Weights of a small mixture-of-experts language model, trained from scratch on English Wikipedia.
Size: vocabulary 8192, 44.9M parameters.
Below are experts of layer 2 (counted from 0) of a mixture-of-experts language model. Rows are named router (the router's row for the expert), gate (a neuron's input weights, with its number), up (a neuron's input weights, with its number) and show model dimensions 0-255. Each number is 128 + 24 x the weight over its row's rms, rounded and kept within 0 to 255.
Before each expert's rows: a language model's description of what the expert responds to; "mostly gets" lists some tokens that are sent to it at least half of the time. This comes from a sample of Wikipedia text that the model never trained on.

# expert 5
Description: First names and words
mostly gets: " Peter", " William", " David", " Bob", "The", " war"
router [ 82 123 123 119 137 134 124 127 126 182  84  73 151 133 125 145 146 116  88 150 122 126 153 118 134 126 144 117 129 114 114 139 112 158 118 146  92  89 130 126 153 155 159 149 116 140 142 130  81 141 148 144 130 112 136 158 123 137 140 181 119 164 128 124  97 147  76 137 159 119 163 124 117 133 123 136  94 179 157 117 123 147 130 109 120 154 113 165 160 133 118 107 142 152 181 178 171 136 173 113  80 155 120  82 123 134 170 152  96 130 117 138 104 152 159 141  91  89 125 133 112 145 124 104 150 125 140 135 119  97 126 133 155 119 102  82  96 123 121 137 145 114 115 155 131 122 160 173 109  94 111 138 130 115 100 138 121 128 169  55 105 149 160  84 116 124 136 161 145  93  98 118 130 148 112 126 174 152 107 131 164 119 106 158 166 140 126 131 128  61 109 144 117 151  98 132 112 118 131 146 119 115 127 109  75 114 112 140 155 214 164 122 125 117  79 134 102 133 123  76 147 152 143 138 181 135 130 136 136 162 126 150 128 114 102 113 150 133 121 124 114 139 127 122 167 121 109 124 129 114 109 126 126 130 127 121]
gate0 [110 136  94  88 114 154 141 130 119 137 158 160 127 143 110 173 128 109  68 171 145 143 164 136 129 107 156 132 148 162 132 132  91 164 111 114 113 118  96  97 126 113 141 117 136 123 118 132 119 165 128  68 132 109 135 130 128 119 154 172 125 132 126  83 123 113 101 140 159 165 126 182  87 126  83 111 188 157 106 143  98 184 146  69 111  94 128 114 124  73 118 154 166 128 143 128 134  94 140 142 133 110 108 137 155  76 141 109 136 134 136 116  82 133 139 144 125 122 108 144 121 127 162 119 130 137 136 129 104 128 197 149 137 145 134 121 120 141 112 100 103 167 115 128 124 135 185 114 118 103 125 138 150 144 134  98 114 132  90 135  97 151  95 135  95 131 127 159  98 110 115  93  74 174 116 128 158 158 127 121 131 141  99  96 173 139 132 130 118  97  94 153 121 123 142 145 119 146 115 138 115 158 120 110 130 131 153 111 120 171 114 138 111 157 123  92 132 129 162 113  92 146 171 141 129  84 115 174 113  90 173 128 126 132 169 143 143 121 122 144 143 131 166 107 142  85 155 136 161 152 147 137 118 142 113 125]
up0 [ 97 184 115  92 119 117 139 132 105 117 157 134 116 148 145 141 123  84 106 203 146 135 121 107 116 132 101 126 155 153 141 130 126 150 121 116 134 152 106  80 106 137  98 123 117 119 126 143 111 127 125  87 116 109 130 145 109 134 143 202 138 135 119 124 133 118 108 121 192 139 135 149  92 114  98 111 180 172 138 175  76 144 145  88 137  73 111 133 137 117 101 138 149  92 166 135 142 119 118 130 128 138 106 142 173  67 133 111 136 111 139 145  75 140 110 152 141 115 105 143 138 127 177 142 136 163 120 141 109 107 162 104 131 156 116  99 102 124 121 127 100 133 123 162 124 132 119 104 109 127 116 161 138 146 124 104 151 130 107 108 108 113 112 109 100 121 114 159  79 118  85 112 112 164  95 151 161 149 126 111 122 102 124  79 162 125  99 125 126 123 104 154 109 113  73 144  99 191 137 173 135 140 147 104 166 132 161 102 113 153 108 137 118 100 132  91 132 134 124 122 111 166 163 136 108 116 121 151  93 133 143 154 163 123 108 122 144 129  94 128 142 154 147  94 147 104 146 104 139 182 141 146 111 150 122 111]
gate1 [ 71 130 137 146 124 156 134 123 154 129 101 116 169 154 116 144 141 129 147 117 138 132 141 136 144 113 121 164 150 152 126 141 110 135 127 150  96 149 139 130  71  76 141  98 144 172 116 124 116  96 154 114 148  91 175 116 134 142  83 125 144 139 162  96 126 144 119 112 140 107 163 115 116 144 148 126  86 112 148  89 126 200 110 107 124 102 138 149 136 159 106 145 115 113 127 125 141 148  60 124 119  91 137 128 104 104 133 150 149 108 169 150 153 126 146 133 107 108 117  89 151 126 115 133 138 104 139 143 128 132 103 121  97 144 109  98 147 165 151 142 118 109 125 148 103 141 127 106 134 140 137 106 126 147 119 139  98 146 149 130 152 106 117 176  82 163 159 114 154  77 189 137 150  89 132 123 115 130  79 102 141 128 177 104  81 145  98 140 180 119 120 101 106 117 103 124 130 107 106 127 171 114 163 167 145 147 146 113 130  99 106 112 122 186 147 156 113 157 109 154 142 134 146 151 125 128 128 123  97 114 172 123 133 112 114 128  97 109  90 109 112 156 132 125 117 103 113 101 186 179 105 142 167 129  98  99]
up1 [128  94  83 120 143 122 115 106 105 134 164 150 111 111 137 168 105 147 152 144  94 126  90 165 112 164 160 131 156 157 126 130 134  45 119 139 105 102 128 127 168 131  99 135 147 154 123 124 119 119 127 121 136 164 139  86  97 143 146 109 103 172 109 107 137  73 114 162 102 154 141 105 122 145  97 126  94 141 108 137 129 121 132 129 105 134  90  88 117 127 124 118 122 160  71 120 126 161 122 161 147 111 130  99 120 148 124 142 139 135  26 139 136 117 170 163 145 129 110 136 152 154 105 150 115 156 113 127 127  99 118 132 125 113 126 173 134 120 143 104 140 105 127 125 100 139 123 148 124 138 103 159 122 116 106 130 180 136  98 143 106 148 119 106 157 122 142 109 106 122 151 128 130 131 169 122  75 139 181 137 117 133 131 147 142 127 128 165 169 146 115 119 148 143 156 118 154 119 128  92  99 134  98 109 107 106  93 147 136 129  91 134 138 110  98 111 173 133 124 144 143 155 142  95 118 111 125 142 108 130 116  85  92 161 155 127 118 168 139 143 130 107 126 123 170 135 155 143 125 164 147 134  89 136 179 208]
gate2 [ 99 140 141 108 121 121 108 148 149  85 149 149 103 147 113 123 109 134  98 136 124 150 147 126 144  93 157 125 130 134 149 117 142 152 115  99 115 106 156 138 137 118  91 103 125 155 142 145 121 175 171 155 139 149 121 183 158 113 100  88 128 119 155 121 139 126 148 121  76 146 177 102 181 149 100 156 173 150 148 132 141 112 116 119 166 132 133 146 128 105 149 129 154  96 134 145 134 117  79 128  95 129 103 115 107 101 157 166  60 138 159 118 160 181 125 124 122 135 135 131 125 138  66 172 129  98 108 121 112 122 129 123 134 133 103 154 128 139 138 137 116 120 170 141 115 163 103  71 172  74 105 132 131 128 110 116 132 151 188 172 109 133 132 120  86 129 118 108 157 140  98 129 164 122  89 114 134 150 135 141 109  86 100 101  92 122 139 134 148 110 132 135 169 111 102 138 115 159 112 115 175 147 124 142 102 133 118 108 108 133 114 117 127 142 121 144 104 141 121 105  87 146 130  94 123 121 157 110 124 146 123 153 135  80 113 104 153 143  68 158 159 164 147 122  57  98  96 127 139 113 120 114 132 136 153 128]
up2 [152  75 143 103 106 118 124 113 149 118 139 155 123  84 110 127 129 117 114 146 127 114 160  95 128 154 167 105 100 138 101 164 123 115 111 125 119 170 146 136 141 126 130 169 170 119 146 131 124 118 176 141 123 146 133 131 128 114 131 123 142 128 139 117 137 128 157 129 123 137 143  86 120 117 101 157 152 138 138 129 116 155 135 113 150 102 117 160 165 152 139 134 135 142 110 149 121 120 101 119 117 166 134 119 123 129 126 162 132 159 146 114 137 150 123 159 121 151 135 170 172 122  89 180  91 147 121 136 142 148 163 158 140 111 129 187 118 121  98 110 119 131 112 126 118 158 112 152 133  93  80 126 116  89  75 120 147 130 138 145 147 179 147 147 114 130 126 125 176 146 126  97 166 145  68 162 131 108 147 123  75  98  94  90 109 166 148 121 155 165 136 132 148 119 122 152 191 143 140 143 170 167  94 190 150 120 197 101  64 163 108  96 147 129 142 121 117 194 131 140 155 142 139 121 139 123 121 141 144 146 127 120 147  78 140 114 124 164 105 105 100 169 157 142 116 135 112 144 133 132 102 152 110 121 148 130]
gate3 [105  71 131 161 124 116 124 153 111 134 145 120 135 113 178  98 103  95 115 131 142 151 103  95 139 128 118 127 162 121 110 138 188 147 125 107 154 159 112 115 108 142 136 123 111 107 119 153 133 124 130  40 130 134 103 145 105 137 151 114 116 124 121 142 137 144 142 186 137 178 154 124 154 123  87 137 135 116 111 154 156 121 146 164  82 109 142 121 130 132 125 142 196 113  89 124 158  72 153 136 141 119 168 132 142  84 146 123  83 156 120  92 107 116  96 123 119 177 128 148 129 101 114 133 126 150 142 123 158 152 132 161 158 110 106  95 114 132 100 114 119 152 121 107 156  80 153 109 133 135 139 160 126 168  93  82 128 112  81 151 108 125 140 116 124 147 130  79 121 132 106 106 104 174 122 110 125 124 142 114 149 117 104 111  91 163 102 148 111 110 122 103 117  99 134 105 122 114 128 157 122 107 125 122 112 145 101 111 123 115 139 141 153 108 119 155 177 175 148 127 147  95 120 121 125 135 141  91  90 165 126 152 130 167 116 141 124 152  65 121 100 133 154 105  77 115 139  98 124 123 181 128 115 143 136 156]
up3 [181 113 145 123 132 151 107 132 139  96 152 107  89 158 143 112 107 180 145 104 135 133 162 159 126  96 130 100 145  87 116 131 111 126 134 140 163  93  81 164 131 118 146 133 120 140 126 156 137 117  99 102 122 119 160 159 123 115 139 112 125 109 104 102 122 102 171 174 130  90  81 143 171 112 156 105 156 148 128 116 115 136 127 137 142 131 137 158 124  96 171 113 129 119 117  84 148 127 139 132 103 132 138 138 120  92 170 108  88 132 118 101 107 156 133 102 137 166 131 125 114 106 163 146 158 131 115 131 136 138 100 124 169  90  88 121 104 103 165 159 116 162 131 143 109 157 152 109 113  84 105 100 178 134 132 112 162 112 122 127 114 123 149 135 118 117  71 140 118 112  56 126 121 113 154 121 146 136 163 148 150  73  90  72 102 103 101 132 146 104 138 129 152 104 133 165 134  96 162 145  81 121  85 148 151 130 141 139 126 132 106 136 139 128  70 133 131 104 101 162 127 131 150 113  95 108 138 115  97 122 116 132 144 144 149 114 143 165 143 105  96 188 155 101 113 168 128 133 122 105 105 114 139 139 103 156]
gate4 [146 117 154 124 117 129 122 118 112 126 105 122 115 128 132 111  79 109 112 149 129 146  87 145 119 114 149 132 108  74 101 125 153  36 103 158 128 102 158 129 193 149  93 158  94 114 132 149  95 129 207 153 150 136 123 118 133 126 134 126 118 103 123 147 101 159 118  63 110 125  92 127 127 153 142  78 156 134 156 143  86  77 129  99 117 126 122 164 141 110 165 111  68 154 151 143 123 159 129 107 110 125  87 126 155 176  89 139 134 116 122 126 148 103 162 148 130 158 134 134 111 124 137 140 118 118 109 143 142 123 118 153 165 132 106 108 112 118 135 168 116 174 107 155 178 107 125 108 157 130 115 126 175 126 100 130 147 141 154 144 112 133 132 109 152 141 120 124 160 166 136 140  95 135 101 121 114 117 118 110 119  95 148 111 122 152 127 133 109 113 129 103 138 144 115 148 147 101 143 137 131 127 116 144 138 148 158  88  93 114 100  63 125 137 103 121 138 170  82 169 144 167 120 130 141 105 154  86  98 117 106 103 113 130  83 136 131 167  98 120 140 163 135 139 162 149 141 137 135 159 131 140 125 123 152 141]
up4 [143 120 169 140 112 152  87  93 132  65 125 103 158 146 151 119 122 140 147 139 154  85 129 121 119 118 110 128 134  89 122 137 127  96 112 133 131 114 146 127 162 125 108 141 118  99 131 121 177 110 150 120 113 143 150  75 116 151 123 120 128 158  91 138 153 152 142 107 116  93 106 108 112 134 151 118 110 154 102  87 123 116 107 132 139 167  99 120 145 144 135 115 175 114 140 129 116 128  68 111  75 140  94  98 163 123 141 156 154 131 143  76 128 110 138 118 116  99 144 139 153  90  92 103 187 106 142 132 166  60 170 130 115 121 122 128 142 127 149 100 105 132 115 128 160 124  76  76 131 138 144 126  74 112 131 145 136 160 178 167 174 135  94 141  74 174 154  80 148 107 104 150 136 128 105 120 137 140 112 114 116 109 108 135 140 156  94 140 146 116  64 114 132  80 138 160 167 158 141 132 135 155 128 133 116 116 137  99 117 138 157 146 109 139 146 126 100 143 111 140 103 120 113 131 125 106  96 147 131 137 138 102 116 100 146 154 177 131 106 133 165 138 124 159 150 147 104 122 134 146  98 116 144 115 113 151]
gate5 [116 120  86 135 136 116 156  91 101 127 109 133 138 146 151 134 111 153 150 132 104 132 155 134 142 139 116 127 151 158 122 114 171  86 108 101 113 126 119  85  94 111 123  98 135 121 128 118 126 146  78  78 100  95 122 147 128 106 125  90 130 113 112 122 124 145 109 136 145  81 143 130 127 162  65 108 151 112 173 116 153 156 143 143 177  98 132 125 117 132 131 162 129 137 114 104 110 131 115 105 132 136 150 132 184 144 145 179 144 143 123 134 126 159 147 119 104 154 125 128 169 119 120 161 138  95 156 120 181 148 100 118 104 129 130 166 161 134 164 146 158 110 135 128 150 120 123  79 124 181 158 134 130 132 137  95  95 119 119  94 152 167 136 132  97  95 139 149 122 120 120 123 137 154 121 132 112 124 113 100 118 123 107 142 114 143 100 105 106 143 161 167 154 105 115 180  92 144 141  87 196 109  94 136 116 124  91 120 141 126 106 155 114 150 161 104 140 104 123 110 147  81 103 123  81 154 145 176  98 109 123  94 147 139 120 144 143 147 202 117  91 141 173  82 100 118 151 135 135 138 159 155 132 107 144 125]
up5 [154  93 155 148 156  93 104 143 129 114 124 154 126 150 156  95 168 134  63 155 177 129  95  68 120 108 111 120 141 139 149 149 158 125 158 131 149 128 138 160 119 111 113 148 156 110 131 157 145 135 130 104 153 141 113 141 115 148 102 125 149 149 122 102 119 138 128 143 152 119 160 143 142 112 103 137 189 119 150 128 139 148 148 126 138 117 100 119 134 122 122 119 128 115 119 141 206 134 151 135 108 123 181 122 104 169 106 123 125  97 167 166 130 183 119 124 100 136 139 188 144 135 114 129 134 137 119 122 100 142 110 142 139 145 200 136 135 156 159 120 154 129 123 123 156  48 109 129 149 134  99 160  82 152 122 130 133 156 146 128 128 107 156 117 148 121 147 124 127  95 171 149 124 134 148 109  64 111 121 152  79 101 153 163 165 124 129 146  96 132 108 119 100 132 169  63 163 131 114 110 113 135 138 126 129  88 144 118 124 130 126 102 118 140 142 154  91 159 119 115 134 116 105 101 122 119 150 140 156 178 154 142 135 130 101 119 147 137 157 161 129 137  66 136 123 124 172 109 132 146 127 123 114 131 103 155]